From a checkpoint of a small mixture-of-experts model trained on Wikipedia: a variant of Adam for the experts.
Below are experts of layer 9 (counted from 0) of a mixture-of-experts language model. Rows are named gate (a neuron's input weights, with its number), up (a neuron's input weights, with its number) and show model dimensions 0-127. Each number is 128 + 32 x the weight over its row's rms, rounded and kept within 0 to 255. Numbers have three digits each.
Before each expert's rows: "gets" lists some tokens that make up at least twice as much of what it gets as of all text. This comes from a sample of Wikipedia text that the model never trained on. Tokens count by the router's weight.

# expert 9
gets: "al", "ed", "ing", "ation", "ar", "an"
gate0:128077137117174123093098134114154112155118090090109157150098098181119122132103130166153088115058110185072192166125108128099089138086133109081125176115146130140116147163139189117091120129125104124156064157163120161161127082145138130130148153143107124128151114111133156132142131101092042082031121100190111142123123096127150102115211104092168125135113082180103134138136172224090106116127
up0:113130118123123151145125191076110158122093109127144148201137098078129137185123062127140044102126070133117149113150076102120100140144126049057094147111124139184191104099125160118153105120120123103106140059192148136141156106156119137120120186087155147150127150112129143135097193133100127163121147090129131153148143135071153129082190174158096145133085131175106164111117154138147199186104
gate1:130074087102146192099114155158133144143137115097111156069164101149144155092119145085129150167063149106109158049120120122115121115108129061163176109165127067020114133103094116122105108127133142131194131128149133157121156160095131115140100101121120132233150133126140032081110099101153136098130090120136135124118110120106175137208077120116113096091110143106141114109103173135123175116104
up1:111069083087147172090128117140117128158119131097085178095138103138123143067120123075152152141072188101108186055120129111102126097124127072156139118166126068047107160122130141108136088158133135174198106131187126155130133167103116105126113094120104159200141140101126048080133096106168091122113120131145146099101101114103156141194088121091118090092097098123136137112121211155100149112106
gate2:126097169181132149179144122092145142124149071116162144102114177091111075109146087127156078146070098103140099080147165119105120168106098044129120077130070039073105180157121060122113151109140130133137142069126141140139107145050080126152064134094123121123102139103175117062118196135145114132092096136114152098125140111156154130113107134128127112086143107154131068071084155118121143120089
up2:150152096124124107074054126179106120080091169149112136111142084138152143121077153146074164119155147164141137198088092123121134080150188188152123143126157193200178067125130217146150088158122124148115131163118117115117151143193166147123191101165146142090128107180105154190138082107149144140158128121132098160131123176119128109134129163164117120198121127104142170165168138145153142158154
gate3:140102104106096070130139170182160191134165110088126115119102077103103131089127142141146139187148119173123182100114090094120143154159084038098163131147139124070129139116167146139142118138100142173172095179128221181140071178103117127111145122141150158118154071135120068188137105106194123143147153144099110120130119156149109199118097089128129099150141114137130108105088180191137110110081
up3:125153138167163187141134069062105065124090142165121137141146162137155114167162109132118117092111146095118084137146159158150132100114157190172093121107129130156124120161096109118112151110152118076065147097121033085104185063167143110117107149117101111150100192113145180091110150157073131085076108101196151138129132090108153068138121136128169169101124147135106140146195076077139168129145
gate4:130089159092135113100107145174155187079100139182157157078109138092157150069095174183123116117121125113135133117078119125166136144145137134121143126085149147164133108118099168114152143100104120086099173164152150118120172156080154171168150075146110075112110171167143128134076080074188121120147063145137119115207109170187189143131148112141155118054093155148179117137106147101182138120061
up4:155066115156191140134135142108100168122080152064162130148173116075093079102105094125158174123099088089158151068118085152142110083166177170134168075127103084151133110102188130154083138147132091100115139115118173104125183162160092174156081111135177121146152107090165130142130116153078119113123124140178194075131131180115130124132149101094073131154170170074094148115079141146138084159138
gate5:132096083076102143099146194128177176078129159096140159098111125051122155093158122139094078139162171096170082093172091135103165212174150124101132130084198130175125141102163156119108058181160120119137150150178161133134114149116124111130172147163147100142143131094053097153109078100127102128101147114129119169134117135097104172124152143157159132072141102140120088162180174112153074120132
up5:118151187164169106108133086141106121153117098160115079137102165195125055144093168111162175073122127169127181110075189190167078101090124104164108141155062067104160123141087156136153129059135133143149126089094119127102136132136129155140082105193104141129109106148187145087132155132127160133146115126137102064153130143178159092145113133138102164162127136106135126067077067152087175145125
gate6:135118146147122110165102191181118167163113143100121100126156169093161133081204122214175165142171114152131146095125165093166154156105110109141096155187090045122132109106109119122107065118168176108134141163187135161112127133102143083137138130127125134103130147093136141180219104139147056075114130162064144132130098125080102145133158151146151119086099150111127082085152172117128167139089
up6:118123110131106104144119156161100185173114133088133103125201179084157129106174106189173177128207125173136154111128181087165157146099101113134117157170124048142133122125121103099120125134157165125147131169194120163115109133135138084124137134133127137097116163074138156197204091130120045087155142158048128145125109124073079156118165144098129133106107128126119088075141190115137143120109
gate7:126100076175174111137063170141099114158140105138137136120088105152174075097092157093092134140158164176106130145137178207102091090072145083056121119098134204132141164138116077133155138098088108146062181113111157148101140087073118177165099143163119107165134061164113113084113109098142168130158124146183132168143181144124121123145115109130142148135165129146175066164127122092130080130118
up7:091091081131124067166094132142102109190136106102118139151082117173163092106134136072128160142162184155071126155177149171119127055076128089077110114104124176157110173168102098089169143117092111163061187142116159135116105069074096162130087168153091137140173084126129135104149122124122108151138142158186137164107169123120111134134150078135134164116146128174184107190146124127109060134100
gate8:116110181127081121137163171144210114148152190109127119108122147144141103159144159116189046140086065082160126108171148163139106081125103127117132112087174126166129160154096120118108130189090140133101131109108154121135149154155131157135100137196088114093156156154143163126155206207128104093061155164145131167132149164124129127107168162125154126104112116162138135134133161149118122223202
up8:150108156201073114167135170179107129134134152103135116070151155106157149165147160136176110096072096131148122090154133170152128082107112147152134116100149115175157116163089085124089126156092143120083093133098143090119141174168139118134106146187096098108143155148142149112113152207105085122078212165164134136141181161128158134136201146137069108130108115152137110138097169170098143226173
gate9:084123091104197154096070195109085110127112113098110103071111060110138210113141108131168136144100154130115127035141139176106169117100100117126113113133065129115119135147156167091166123090127105149080101139128109108130119153127109143126122148125142142125154140103189092165142101133121027110127126154150164098116116159119114179131095083099128169177181091129093171077183102174125146156076
up9:127136119072182183090112209132149101146097182112121097072130088092148150114102112122152140145150119105130146091093074130115114136136183150179168164163094105097160126055117128124194076123116146133137169161138115129132121118093128147122108172119186124113132156123224079167143087123136108099131145154080126174119140151153125138154185094153206153149080114113109222110118158156131161109116
gate10:117116133100133161086136045102144106126116166086070094102187055135110130143160128114165113104093087155078188112111147079147135097093111177136113135184138112126111125119153155089131143218181124147203095145130190089096146075136126149096240125132121129174121148108144130158121111101112082126120116090096106128117096094108111106146139113136159094080090136143156143112087099125135136104064
up10:070160075163129115123134184131070123145165134135141100089096164160159105092148100145110083147093132124094103162103111136094131211120196137099125122097129109104093158123065101143071126113110121095138181134136137108126123124131103143150046117101092176188133091121127154077075154105162184128168102159246125129121127123137137080101145134122129174122160095153111075115175071121112125098110
gate11:126122066141151179084129145067123122152133145080104152103053179085109160103145109137082111133141144155113082072102088119122148084174082150134094143102134149117123174131216111105109147097171127120134140189128147142133064178108133099115165172126147126146158085089111136146201060095129125136115122135145159126125109155139114155090126094099181108132151091141080098122181196160165085103063
up11:094184144100085104137110137121114112088100111145152092165115106144130161147177133137133103094113105180105113175107129111139135142101138118149159096124140208141090118105085099151164174040122143212074173103111163152121067123172156163112110140131109120120100109142113122127122118056142120217153122125204113111148145074105096080128123141156195180183155153110084178165102121130128177131135
gate12:150096116168119137089110130109105123138174115135170061029082136133113160117105141117103123125123100189085161133142160133112102169090160185169066110094154087170075093082074108117088144107113123151136134135146121089130133163078146111143091137094121104191140080134098136121092115175155080149162181098135216103137114175131162185110136109192102130127136138137085128096135107156097195112147
up12:154192159125096120184111120134128160125096093136111190204185100107166082137160095157132132102138176097206079095105121133125150151144106095067177150144065110130187111142158124173168100143164130144102168103117114183107145127180120140144155122156124139122103152110145112088114119084091198087108106158120076186137147090155092092135122145099158137122148141127182110172104139057174089153116
gate13:168154100112152123163156098123108144132159194096083089171123174130121095125118126097087140020122124131125107148107206108189160132142092103129083150145147099182159150148139110113156082126117088186146106130144100204122120103161097115141134102077109127106094134072109160201114122143171074109178124158109177133132105138071095151113095106120112197136116126175122148105119168127171194111117
up13:155129145107099103112150089178097156153148163101095096147228143126121130163178158164180118110175105171089147098151181159148168179138133131139079135150149129122140101100168156093109174137175110127111107170103188123127143142138151137117212084100127142139100134123082103157139120116130164059072201146093123170142107098057086133087116145147111109128091156146149126118067090126199151152125
gate14:136102112093093137141137119093125096179135094096093135148120121092154131079099166176200084088121149121138141118144071141141171117153048119118075156141086130190136134171100186102156120177145083110133149184166072174146089127136156141115127175180148158110161146087109091137141173147139036127127141135121157093119099066143161113135170111111163134177125089153133174098112204124093122089128
up14:103123112101167174090108131101158137118078123116137154085130137083130169087096111202156130110074105172135110072133124160174116088130157187105149143163107110099117128129161086126164112146147110136144077105179151110124130170117129132128185185129199124151153111125131136090112124073120117142016140115138148188130122088091152171121162138187181060077152145106087155120183157157142075129125
gate15:104113103145090108128081188168100123045092165090165075091143101171132201177100088145150129061174170174141156119109134160157110118110125095085170151154041139126141141120124116132193095090123126136126113130130171122136065109129146161122096097163113154189141095114101131110125141131136141112131106123168082114125110053136138196139162082111166095109180141138134126089081119176111143104084
up15:085081101164116110151117169149097102083117170095141078097080072193134153204132084094164122070150163176105176142135120171133132095084121102081150165153040191121122146134129143110149098107107158153137118086114174109134080126156129162118089095140111151172141086100122148129123148154155115140152093129169112141115123076107152205141161099107169121122161103154157102092095135209118134094086
gate16:118151123080215145084147091097146077128130155088072089175079115114124137160095075091131137101104087148127138096149118104167148140113121096109117118146161125057155132154177159107132062179134090041134029169152123112140094111106116113130110174112120086139196122099145110084100102076125114121121100163136146154138090085091112142145133123091172161159108059104112154148143158113121139137174
up16:125077111121088095125139199204173169118156145129196101065132194133127116118150174129130133186148172114138142182127126137119123160160136111164135144076164165111110167117102136156054160090138166184134146117117185171162167167111094163135145097087143149111106099165053116169136160164189152154117097133170120108122138131154123089109135157156100096078096147170136105146084124093087079125108
gate17:090131179115102147091113177127080123113148114112116080169132152110154149127146169212115086135143120134087159115102099115154083075141101195076118143128012115105191153120129114113138091175123070118148121132158083092146167089182160141133117106144108137178088201137084156133090140160135137134138129136110142134145087090129123187105116181113149100148109100066139077150175114152160127140081
up17:078148153094094150097139197120073089121156136108106090145111127133139131158163172197157090142142127115094159134104096172171117098129071184065100145134047132129169166139152082098133132164120057124157101152128080107160137083154124090104098135163098167173119203106100167106116163166085136140164143150095140160114077085121079188109152147104116137141090089121113083143178141154134111140100
gate18:176119137156142131091138166154102147119170100101145171076121073147118154145147128073120091095199164156135157042119102084116125106156149079093137146173146130143134093055160077125160102181184145138150146132182176103134131092074133099153137135153136073145159111130147076089121107111151166157118170151125178076125119136127093203148162140145196108135124100107148133147115132161119112045093
up18:176126145139160139101126172131104164119163102099127178096121083150094174149175118110122108067174166176132147052116113074121132094150152085057154141160137148089110112058153081109154124156187122127133134161151178108150137070063115090127124149125115102128167121116142055115114140114137178137110176162117205082114116111117091201136143134150181118159122145121139144153124128179130095057109
gate19:123083149162139111125152101156202118116140113092189133147171137139105113127121116165135141058148116110090157140084176145154166099147105047101125133142155085122173140115175073131082141096132135124128074126080197109134130142142080130134177156141121074129140109091136103069069157026136167082142164107086126078142135093061129150146129125141150117175113134127153128115105204103080154125119
up19:139143127122119154131086143120102157096090120156092105114109181121116133094118151096116117168112136167156107104158082131092074141142156181097123124125075149159120091162097163149167113147147126098182160109198060142107144106144179130151100088161145143172095177171095155183151163210135111154101086135162113124147131194188142093122174143142113108083133126097107076083143028185157117156123
gate20:135089124127128132114140187156091105125110155133128111133232140130110060072068165117146123076185113089153115139157187147114138141175126087111183115129170149156108166155133087117116097137115143136211161104112165097127150164083119136132167140183127132155122146141105158159068148168147130121139186154181092102141158127120104101181148182105096116184072133107143161145082084145147167107069
up20:088113113111103092120169193165073087150139176119092109119187126158135088063070149100152146117129127065120097133188153142098161147137178097121144127120180138119075190167102073099087123137109101110174151089075153116123143113068110120121126176143094150154154099105151141137107156183120112141175195165215120118121140147125103098163154160114081149153101142123146189129121091143096151096096
gate21:159140103159112124102083153085128168103108132145133081062177112114132074136126119126136086194095090057197096146075139119172136172115191150110106114165079128178119130145141168141124088192124176134182157111083134133151128082174151154131114168196129134178147111129149108146102118155101125160135049096116118188141106078165164100144147164169109151094142153144163161180129146111159123154147
up21:133130092155109120103117141110114096092143183128129092080165107118114059163113070126135063188100093071200126175094117131188140144094172136097081084137120166158121133165161157111101144209104151130163145103075122102170132060167103106110092156184109141163186145129165142135112131180128150141154068135096113185111118069125115111158151129140134181099119106161147153175108167123156119151128
gate22:103063145120168111085153179097220168093150108070163131154082185197187113119146153174153056137105107165143178137170127080076148196149114126106165129120125158156104163143130173128111159083127170131168139100134169144126110165105153143128167123173146148182128099124126132139127162106145149129036133112096105169130122109109136159151095171142154106130117145137088059156122141148098121116169
up22:081071152131153111116176184063200137117144119079153138160102192213200100124128145130153078169136084154153182148164140094069144172142093133104161115108137174135105184135119141112085172058119159128169133121117153147126081146151152120115164131165131164170145083129142130123107166116114132112081149136071115195112103112107133162130112151121130119134109149136085059137145132105100106088184
gate23:131128147142157103126160091125143093146125155067126135144126116144090169165114096121098123054085135163092181103174131186130125170197103139123109128135105141142127162149114137098085121112117161158127037132155151145160077095145097145129108189140104176144167113079127077129186133074081105155091178142097168158131099159118101134086136109121160086149117127169128079115149145214091057145067
up23:115164143153122138091128149126171104142113096123121156138108127147068099158087142100108135139122075131093132093113117107135159145180158054165136135086124037030120107069118115107141125120083098117094107081129172089068118110149110127146173114068131151158168098118112041127065136080147116146119137159106156111115107115139099084138095132109133123138153179098135168073133104209164067147146
gate24:146159098183123128152102126153143133125126083099092149097154143120137168068102148124154125104168068186127150111133121125147159108166167129110129116104090197179128118201088101113078103097108130191090156103137186152177127167105083157133107122107160140086143093102169120119106107116175123103117106158137085113132099212124111166107028160145149136128090136172179102127104166196149131069150
up24:162181117157133132157101127190123134133118077109110124082158141104136160084048126113126151093164036199110112076142124114158169156137153110126113157104052141137122119175086093106079105128138139143114133110136182124132137164089126142160122126107164130104162124125150138102123101119195132138133112176116100146143095221117121167095060176165098128104105151142192066073112153172145121074118
gate25:162098143131115210145182103122135155145140082114106154150122110136084126076122099133139105142140081107150145079140130135059096173185115179122102149089160107137160130172151151101128115097223126077158105117208166177133091108123103101144167078129140176111111161109083146090127126119111135128081132114128164184107129147111142149150019104080162127098132115135100108131121113088190117157080
up25:149088125140097189139193119100144143129143099114114183140106121124095150104136073136154148184146104086124110079106112133110114140166081186119131122094142098119151140163194145090139119126217099113155063099213117162150080100152104070129129095135143142085144171097118136078126171133086144095119125130077163181098114116098134123134043072077166127086113110163114121108099154090180131133095